From a checkpoint of a small mixture-of-experts model trained on Wikipedia.
Size: 13 layers, width 384, vocabulary 8192, 82.9M parameters.
Experts: 48 squared ReLU neurons an expert, a softmax router.
Below are experts of layer 5 (counted from 0) of a mixture-of-experts language model. Rows are named router (the router's row for the expert), down (a neuron's output weights, with its number) and show model dimensions 256-383. Each number is 128 + 32 x the weight over its row's rms, rounded and kept within 0 to 255. Numbers have three digits each.
After each expert's rows: "comes before" lists some tokens at least twice as common just after its tokens as in all text. This comes from a sample of Wikipedia text that the model never trained on. Tokens count by the router's weight.

# expert 82
router:115103173149096173071155153163120142138135119101127077113114191127203107127116156104138149163126143140130113134102158108164173155117130133109158176164181089138110131178155141114137091126161083106155132135101159144063151104159078094112098162153138095160158147163137126165112081107062127124136091097150137101119136130142084123113123148149121112113112103129120147057152133151141122149182
down0:110109114155132151090148188170086084105135149162137189105160091075156130101116190142090102154169179162105120126098142125135112064087101134132135129107089201223169064129104144138153139146157220117090094156166151122115125074111180147109119143098121125152134173096143118159178198121101171089138106159154135163169142148184108168096123117099109176098109140100067094109168101147149137061129
down1:171092116110148164091122130006140069112099120157083106173179113145105115142127185091134098119168157148139132127172100204104164190097114134164074158122096103106116110131162139103075140138110120145127171146152160160104095139176127113155110115103090156105093092102104133137130130144138104124048163093121150128147133147102185130139140064144128163152097090104074094095086191112080148170091
down2:160124159089117113092144144106166134111160163166181138140086168145087114134162171138094093127139232206180125134099152132123105154178148136157071135056120128090131126123154116137112143190106156138149117167200098141162033116177140135178091097118148147132132155145138122133145116155151147113131100125131108141120117084129087151135112190168136183102115107093141078114088098089114181110138
down3:155077135171136147156141067115186112111218074102121100161123098121145122100108150137098151116168186123120044068181119122115185107052167207116119078126161111158173152073167149150129126167081145149127110143127110065117101132152162096141093153159159114127109031115140126149185161147136111098188155076107152142161094128110179128112084085087152163154107169108150127117106162101084161092096
down4:124138140166117136136156090142099129141090083103102156068171101149129088049169143170133133161114212107112146096146111146117094147123137151169174145084157112120098137079126171173112178165086150110110157121121134096077143135137129057115128159158113099129112120146119110089098183071128057124158172110075137089123090163150097156107174169159072178124169101118143152075082198138132143127170
down5:112105092108149131150117107185078122170150087126159151142149098098135176155137110087086154109156170147088130095126109156107112111138180150112098080139102114103176148140152109144110134149121142189161128191142128112098069153157128091118135147129087132213079147109145123157122121178144168104135153098129088135131072104181120111099169159130103121098119115144108071111127066115140168143154
down6:155089106065166126091120097144157095107146125152148129112077037039064157103137115131123149129135126147169099107102157116160153171153141122155165139082101134101120036145099116153215104129069162120087034127178071147113143156157149148123165156176129116135141108131154090116177114120112100094127121126087127086067148147148064064082097124088154127147111014181108143153136102156111152135111
comes before: "\n", " The", " (", " \"", " It", " In"

# expert 58
router:128108089155094157084151144082078085103160128105133189131121063126172082164191072080129157160089123123113080160186043138114110113131145151147202174132127105114140105148124153134128079121119187113054061136168090109132082158165174077127167179114101056130142154164153147131141134065084181121133160120096121094133147159091125166092051154155153105136145172106089117136103112143120211192131
down0:105177117107147163170085130155151123154164187111144134121137069108151135126206141125068156075099138126095145149143137109112119082120143095088128136084134126122183118146167166117169078112128153107163128128095118124137131074136139132152132081123052120121130209113192148148078095139102152189109109129127150189144127116189129189101170094120193116159066147119067166089176155133122122126158
down1:169113061068177175128094096151122207081105120102120146161118154134078196153139102147147116139060135130192158200124069172133089104174097125124088113146136126201130110123156084176141106120175086114180098123141114135157145138146166118165129121147125137172133137186124193100131102165156130150101115158140113159110170105104152130137111146129160141078107119125141160131147136211113125168196
down2:124139095116130121149114125210133199134183195160136163087081082126113152139117113141094140114167162143093116126140122120142180134122174193032071104101152161128179137134123136141108084105118147146129150117119161133152130097178147131061112147047088136157165175110156113154135108170129164175146127076146166208163183173168127093072159078138255134141131147123070110128177108138103176182137
down3:138121123164146133069175091101150139130138118113101147126166183202135113118161127112123153194130162129143223127070187122156116110146167060150116126124156117143131085178134139078116132135079119106133152134162093166116193108110160147119138175138122109104095144149135148163177102071151069196075125168140111099092078133154136063175131149128116114073091127107180104126089173104119148132124
down4:119106166138095123172076047099145137166169122063108146124133115151168084149122093108088107138132204127127099160119147092206109103152104078098097157127131078109150113122161088133121113172096136148172123109145135114143187121098100165116114178158162145127169118084123133122162076075173059240093119114129127102127138097081141128160151091121144162093108102106137117116135134132098110130097
down5:129077155121099140140117174121184108141090150120114107063143125090159163097097160133120125100132197145122177082137136128075147147098154129177162201142130077139113130102156083106137084143191137103150063150148102088150112131142123125109151123103154111116129126124086116071154089100119206117102074078148073040102108123142146079179069122175145113166086117117182129125150147160114061111138
down6:176131109095182138113147141149178107071123183110123095061126107095066157161066101160102098170160176129114143112062087080177137198085103147074148122091099114177171088106123141096123109202110135050118045139164103157114160121099139115135093147140157167096133093161119123171156160141108063125114092107161102129130204183119156133138126127131128125203118120122109145082213161146135125121121
comes before: " of", "s", ":", ",", ".", " in"

# expert 109
router:101082161066136158093073090176115108163135134070151123088169132142179162064181131105155159147132149151111221084142206102139177178098148097120186157124175110160158117166131128140183162176166120091133094141163164185136135112169098087139093166183091154107089157144095104162137136116060136135176071077127115116140124152086109102207143117099059126155138103147124093073153138080106130100131
down0:125102120143141123146117120135150093126122080162103177156092133120159141117149145159146154156081207145134131086116165097129159122142080169110114171114093179147156186072089084135109080129124148097132103098120076151160179109105176038120091152106141141129153125132158122157170146119101129119102125119168119157141118108163082118071124183132127120095113113184179076158137104144129153107169
down1:087150093115104116123113097147151155054139121170104097110119122171106156166094141133110115155130167105144122066088082068111163049115127136125128125121187090095184143115184085107122101197112105118112149094181114098099132152129128122128090125150163127154111131095146102128139150141165150075113130047144159161098178103128198163108156122183174119086129158135100170139148116057150156110191
down2:113162080175089165123172115080093173151152098181150105209108151138121163149124124132135114117097157115122112127138044148127117115127095153094098149137060114177120095124112216108101157107206110142121147112112120130178131212192143137145145113103177093092198111129156168101092149161130175061114133133100097177133138121121119156092137115085179161078079165130125153113106138146129157103154
down3:120185130104118163102118149149080110152183155155119163143126125087122172140095153140135213117148248190185149106159120085117128133102098117088130105054126134097164072091065167123185082118140141187125077161101188139129125086141131149142137120137184142112131108087140088100148130163188104079130110148122120143109095143105102119085140070142118096157102086104131131131191123146082087165049
down4:142157085200090130152128048098100122110213145177171063144154134165119125172127162141067186092129142097185087174146072140149131133088154146121105115131122080099115111115129207150128137113061157078154121106173134154090146162143062140101122106132122088123143155145084116148110105160101103131094100197118122163093068103143137170203091092076168073161119167136136173132116090102117093150179
down5:150146152157115158122183181127129128084117135160131145118058151120097080069169125138114132127145128180096144092062101073151118093088102173111106159138165129140111115089102134125120132144105135123068106059176130117108127116153085109149145108117101154124113128117155131144109137188124127165198129117142123099122124131079142191118153163147107119124112164088134148134097118137174146137119
down6:152145161175097136127131098144166146083117067123164167086149202094147104170161081128122126094134255142114094153071059100110174066128131087123098139102133162164101101071127229161064142093069179152118137100093103141136105099079148151142111067083117125098147176150060118147103143124078162104198144114112073150102128055117155087161126133130149162102075187114083148132155128114175121087176
comes before: " ", " (", " |", "\n", " was", " is"

# expert 45
router:101110168160107091149147201098096082155125121103114109120128108117126144131127104168108138123149141154158123134186103101103174079118128182151174185136141070092099130176138175133122101204048154167073072047144067104130156130151140199126118060120123074147108133185205157140099068084071115140195144126095121182145053123147089152117103133167154108145134144118061166074156155120161164170134
down0:094153133106150167187204140147110123136114120097111156129139109188144175124170080123131093171080154080147144140137111046155161089121139142127065186186108039097133128121164081154178122087125149104126076099123117135186130117125078115120137180095155161166125159131187105062173117111137179178170133167098109132190088108101093132142084097143156096136114151092160134119145117149153111156127
down1:143057081171108097141113143105098162166085153080129134137149158167117178121162153068126134139161172140101109158153128123108091063105156171180124141120141137122155180067120154134098149124091119162191213039075141134180106088095137140167122224136185125168172107156180094122124103102138163144122084133146147158136185149094102143118153085111174095030123099187148127086136121139104119134155
down2:100226137111135181095122146140139132123179113128147149169164142104161146163159098109136139105113214098121150118172033157103087031123090128096071162168121093104143128117131088114091090129066140137131053167152036114170089112152139089163124110123057163143072130122133121086116184082109173124168125141102148157118067119135105148160137082126136135101128150137161210106154138122094164137144
down3:092082141132140147144097083111160162176097073168135130136083133204118125113182134069188210161141182157145105101169199093170116153116154174143156101154158136149149160104137078071154148060147095111172130091089164139170173150114175050131097155169181117116134119104229183087095093127116159170100077161114103077110120122100161116150050129110108103131144057093164141142082146127129087150176
down4:106133123117084194074081139071110128157142160086075098127152084096149143091123159151125127104076237127126143115110071112132149144082097136141095146177158110122116176145159139116122093093130141159178211127109151090157114109119116092134132079137153046137101078132132106129127101148156154110119118139122205118097123121118129228183112155117160094090144105124137174106176115158144127181116
down5:081227106094155135096158116105175157137144123127129124184152105137160145101196131147123140117158170128140167132141077086144137156106116173143120164139049041066131161115136143094094138137139105166138109171140119144097164152125088159205129133087067155087093122125117147156187104138150158153199148155092087211123073099149121198105077089091122173096133162153127180102155136112094133145102
down6:123103148174083091153175100088153118109121117164156134159143098185169135160129147131096108109166097148092133154127143141153058131100146164155112132074136156134170176150125147096161167098105160125087151114181143093139176136148089130190103061108143143100088118134112118155124095111123077186163076178133198149097098195152088084136141070164160141150189140127127117056151121137112158052122
comes before: ":", "s", " of", " to", " in", "ed"

# expert 68
router:131126088192100066122114063123110085130159106151141157051142109127167139159128124091135148137107134150077140099092093125127180097062110092106058137110102111059062083127108058129127097123091158158122121121134162115132157176136115169083091157102109124143165116127102120141111176114179099065164144154115096193115107154105096061158138141075081124176063083107122142175170170106141111116161
down0:125167128177138118151169144095159153110131146111159146107125086114114138098146164108112167084145152122102083143103145135142073098069117165136113100117121160122067206145135174141093095113126121122097191136111117142124127162087100103133156196117157154177181160156117135140150188124101120094145150101191095100159143109116116131145079175132128133149184157128125105121054113150138163139159
down1:121128126118119148105195068118146109180106161090133142072121092140119098119165133153104204146046116124177111113100104099119154120104146098151113159136133117152108132112119110158078144119127173095082113139164077164077125189158072105105086218115128126112106120180127140154157174098133094125111159117142087100103128161158153109103131159166133164113052169161089142139116161103142112157120
down2:070118101143145130112120132113129134150198150145127039132112105078065081146116117162111154191140149097096128138119125138146105125155181182190149105116176130135089106182119113124131120160123136123105141173174123134142152117105097091068105095125129150186147110135184150070130181120128204103119156159135200141151124157132129129189149167114147126118209189130072150128143082094141128178184
down3:148113118100118113123057091138170128095136086156053143149101167160106155133151154177125184130159168088184125105096104169145090086095095106073076084157097146153122112105061146124114148105103164124138134150070167131095134163156156130152099149055136165153093123127186112105100141128088158157105142129122118170135069073138173178080120188102127122108157106128098095128107110134134131078135
down4:155121097147138131170084091135133087148172126082109167139100120103130105122159139184084092191185152112141073143136101136166129086141144090113123119089148156117119101138151157133094167124101136168092084117161120148097169168147125081065146203084123145113173109124133125117184156118094153133127135133066077093051099141139106176079162178074106139100101119154142197119130140164157109113097
down5:144134091121138146113159157128098127170130125120151123095125120126091125177171166110124144117090141183137141141182085140110145124125147091114090142145043153111093082138123137112109131079195108123171126086141110134128088139121161075151093176129159147164085143120159131096126112144104130130085098042164134144097114097056131100146140090161057110068079148119120085157124187130148088149102
down6:072105120150123170069145117125072096098080124067108129117123044120131112140137095136156059167107135147158107126136119098114096117136122138148164146205044128151154121140103134092124139138122061109082157104115124119140105113077128120140107104098094076128173120160097109080110132066109140135130150219126119170166131110142131113062080098176168168137159109162127155130181135063032130140113
comes before: "s", ",", ")", " of", " (", ");"

# expert 99
router:107121143135092170131113119191158134067099145159143098114118108126154097116153108125179178166087117174154132070119162125102086152155077091040157171164070168144159142118082132191053173045155182098103110200155151143098134122119114138137135149209114077173165130145157135100114136128118138158184110133139125119125139147078172087158150179118121120120116124087178176128136075115156155103187
down0:110132152171073116140166104147151142123144177154076125173151164157152120132136163139109134123129142170160098179177093085170156098130109150126140192083100134069085185090138131171065143142072226120111170125120104086170122133084121122172124125157116151160123096170154124106095117115115110100070122140133125142123149139097104116153147145095089130094192105111124120127136128119124147110151
down1:140161119109063099178147143162106140116138069090093193145185075013099131120193096087157118108145169112166125155152133151132127107163169125122078137124084110120073111145157097127164175125156112133159076133203154131144160108086176109098107115140116099134125154097145138079137155159173138072081077084139145140150121158154178070132080109133187078098066097134130183164105070142093095131151
down2:083142169099130060178150084120079163102131122141111093153166161154097137084146134132108206130121100117124089147111159101137147121119151114094044154140143127166043136186037128170128168134089110107107155137179136172155100151133123120157143134141155119141112164101155125170052088052171130109129191125127085109181146139086117143094108111126104108120155102141104145172068099184125155171156
down3:118158101135184166110137124149133142128136152193193092146112132154131171126148111190130135217155156093133148118188152138168150141137150175092089079133123093142123119111163131122156121156077124149162135072154165151179157168106148142129111065138131051117125099102105168103054066157155147085149168118083155125153112108147120135090094129145190134097075140106145169142131112178091095136154
down4:164206109150122099125142103174126127111093102165134110083165153093094175126177118151111096128131137184108115101105149145151164178122111124108081092112121137136125179114128164181125172089097135140187128150111157121149035067120191099198114117151136128126130128181128127172152128186205143107117152073182142115139180109164147128168140102186089122129131155197133117131151133122138086139141
down5:082170162078142121107144147117110148112131124120165150129106162183124150140130125156093129079131097151151068122135137120130173081140128111124146144161107109125164133135113086104154190155091111113135145121089097099102132086179135123152120126131140143115130066175125137112126079144175053117172133081155117127121108097080127190134108133123136070122150126138110111150112121122121122128099
down6:165147108116156166116138137185087137086101155102059169115158158108146187135141146121077112130041172138201105145138070151128085130086122139140165112142175136126113134111115120150136142080150069093140091177179122142177141108128159050170108097108148152108164108140094151113078147134087104152090118082131149085105128147117160162137125099114137152105122124155157153128119147121090141120151
comes before: "\n", ".", " and", " of", " in", " were"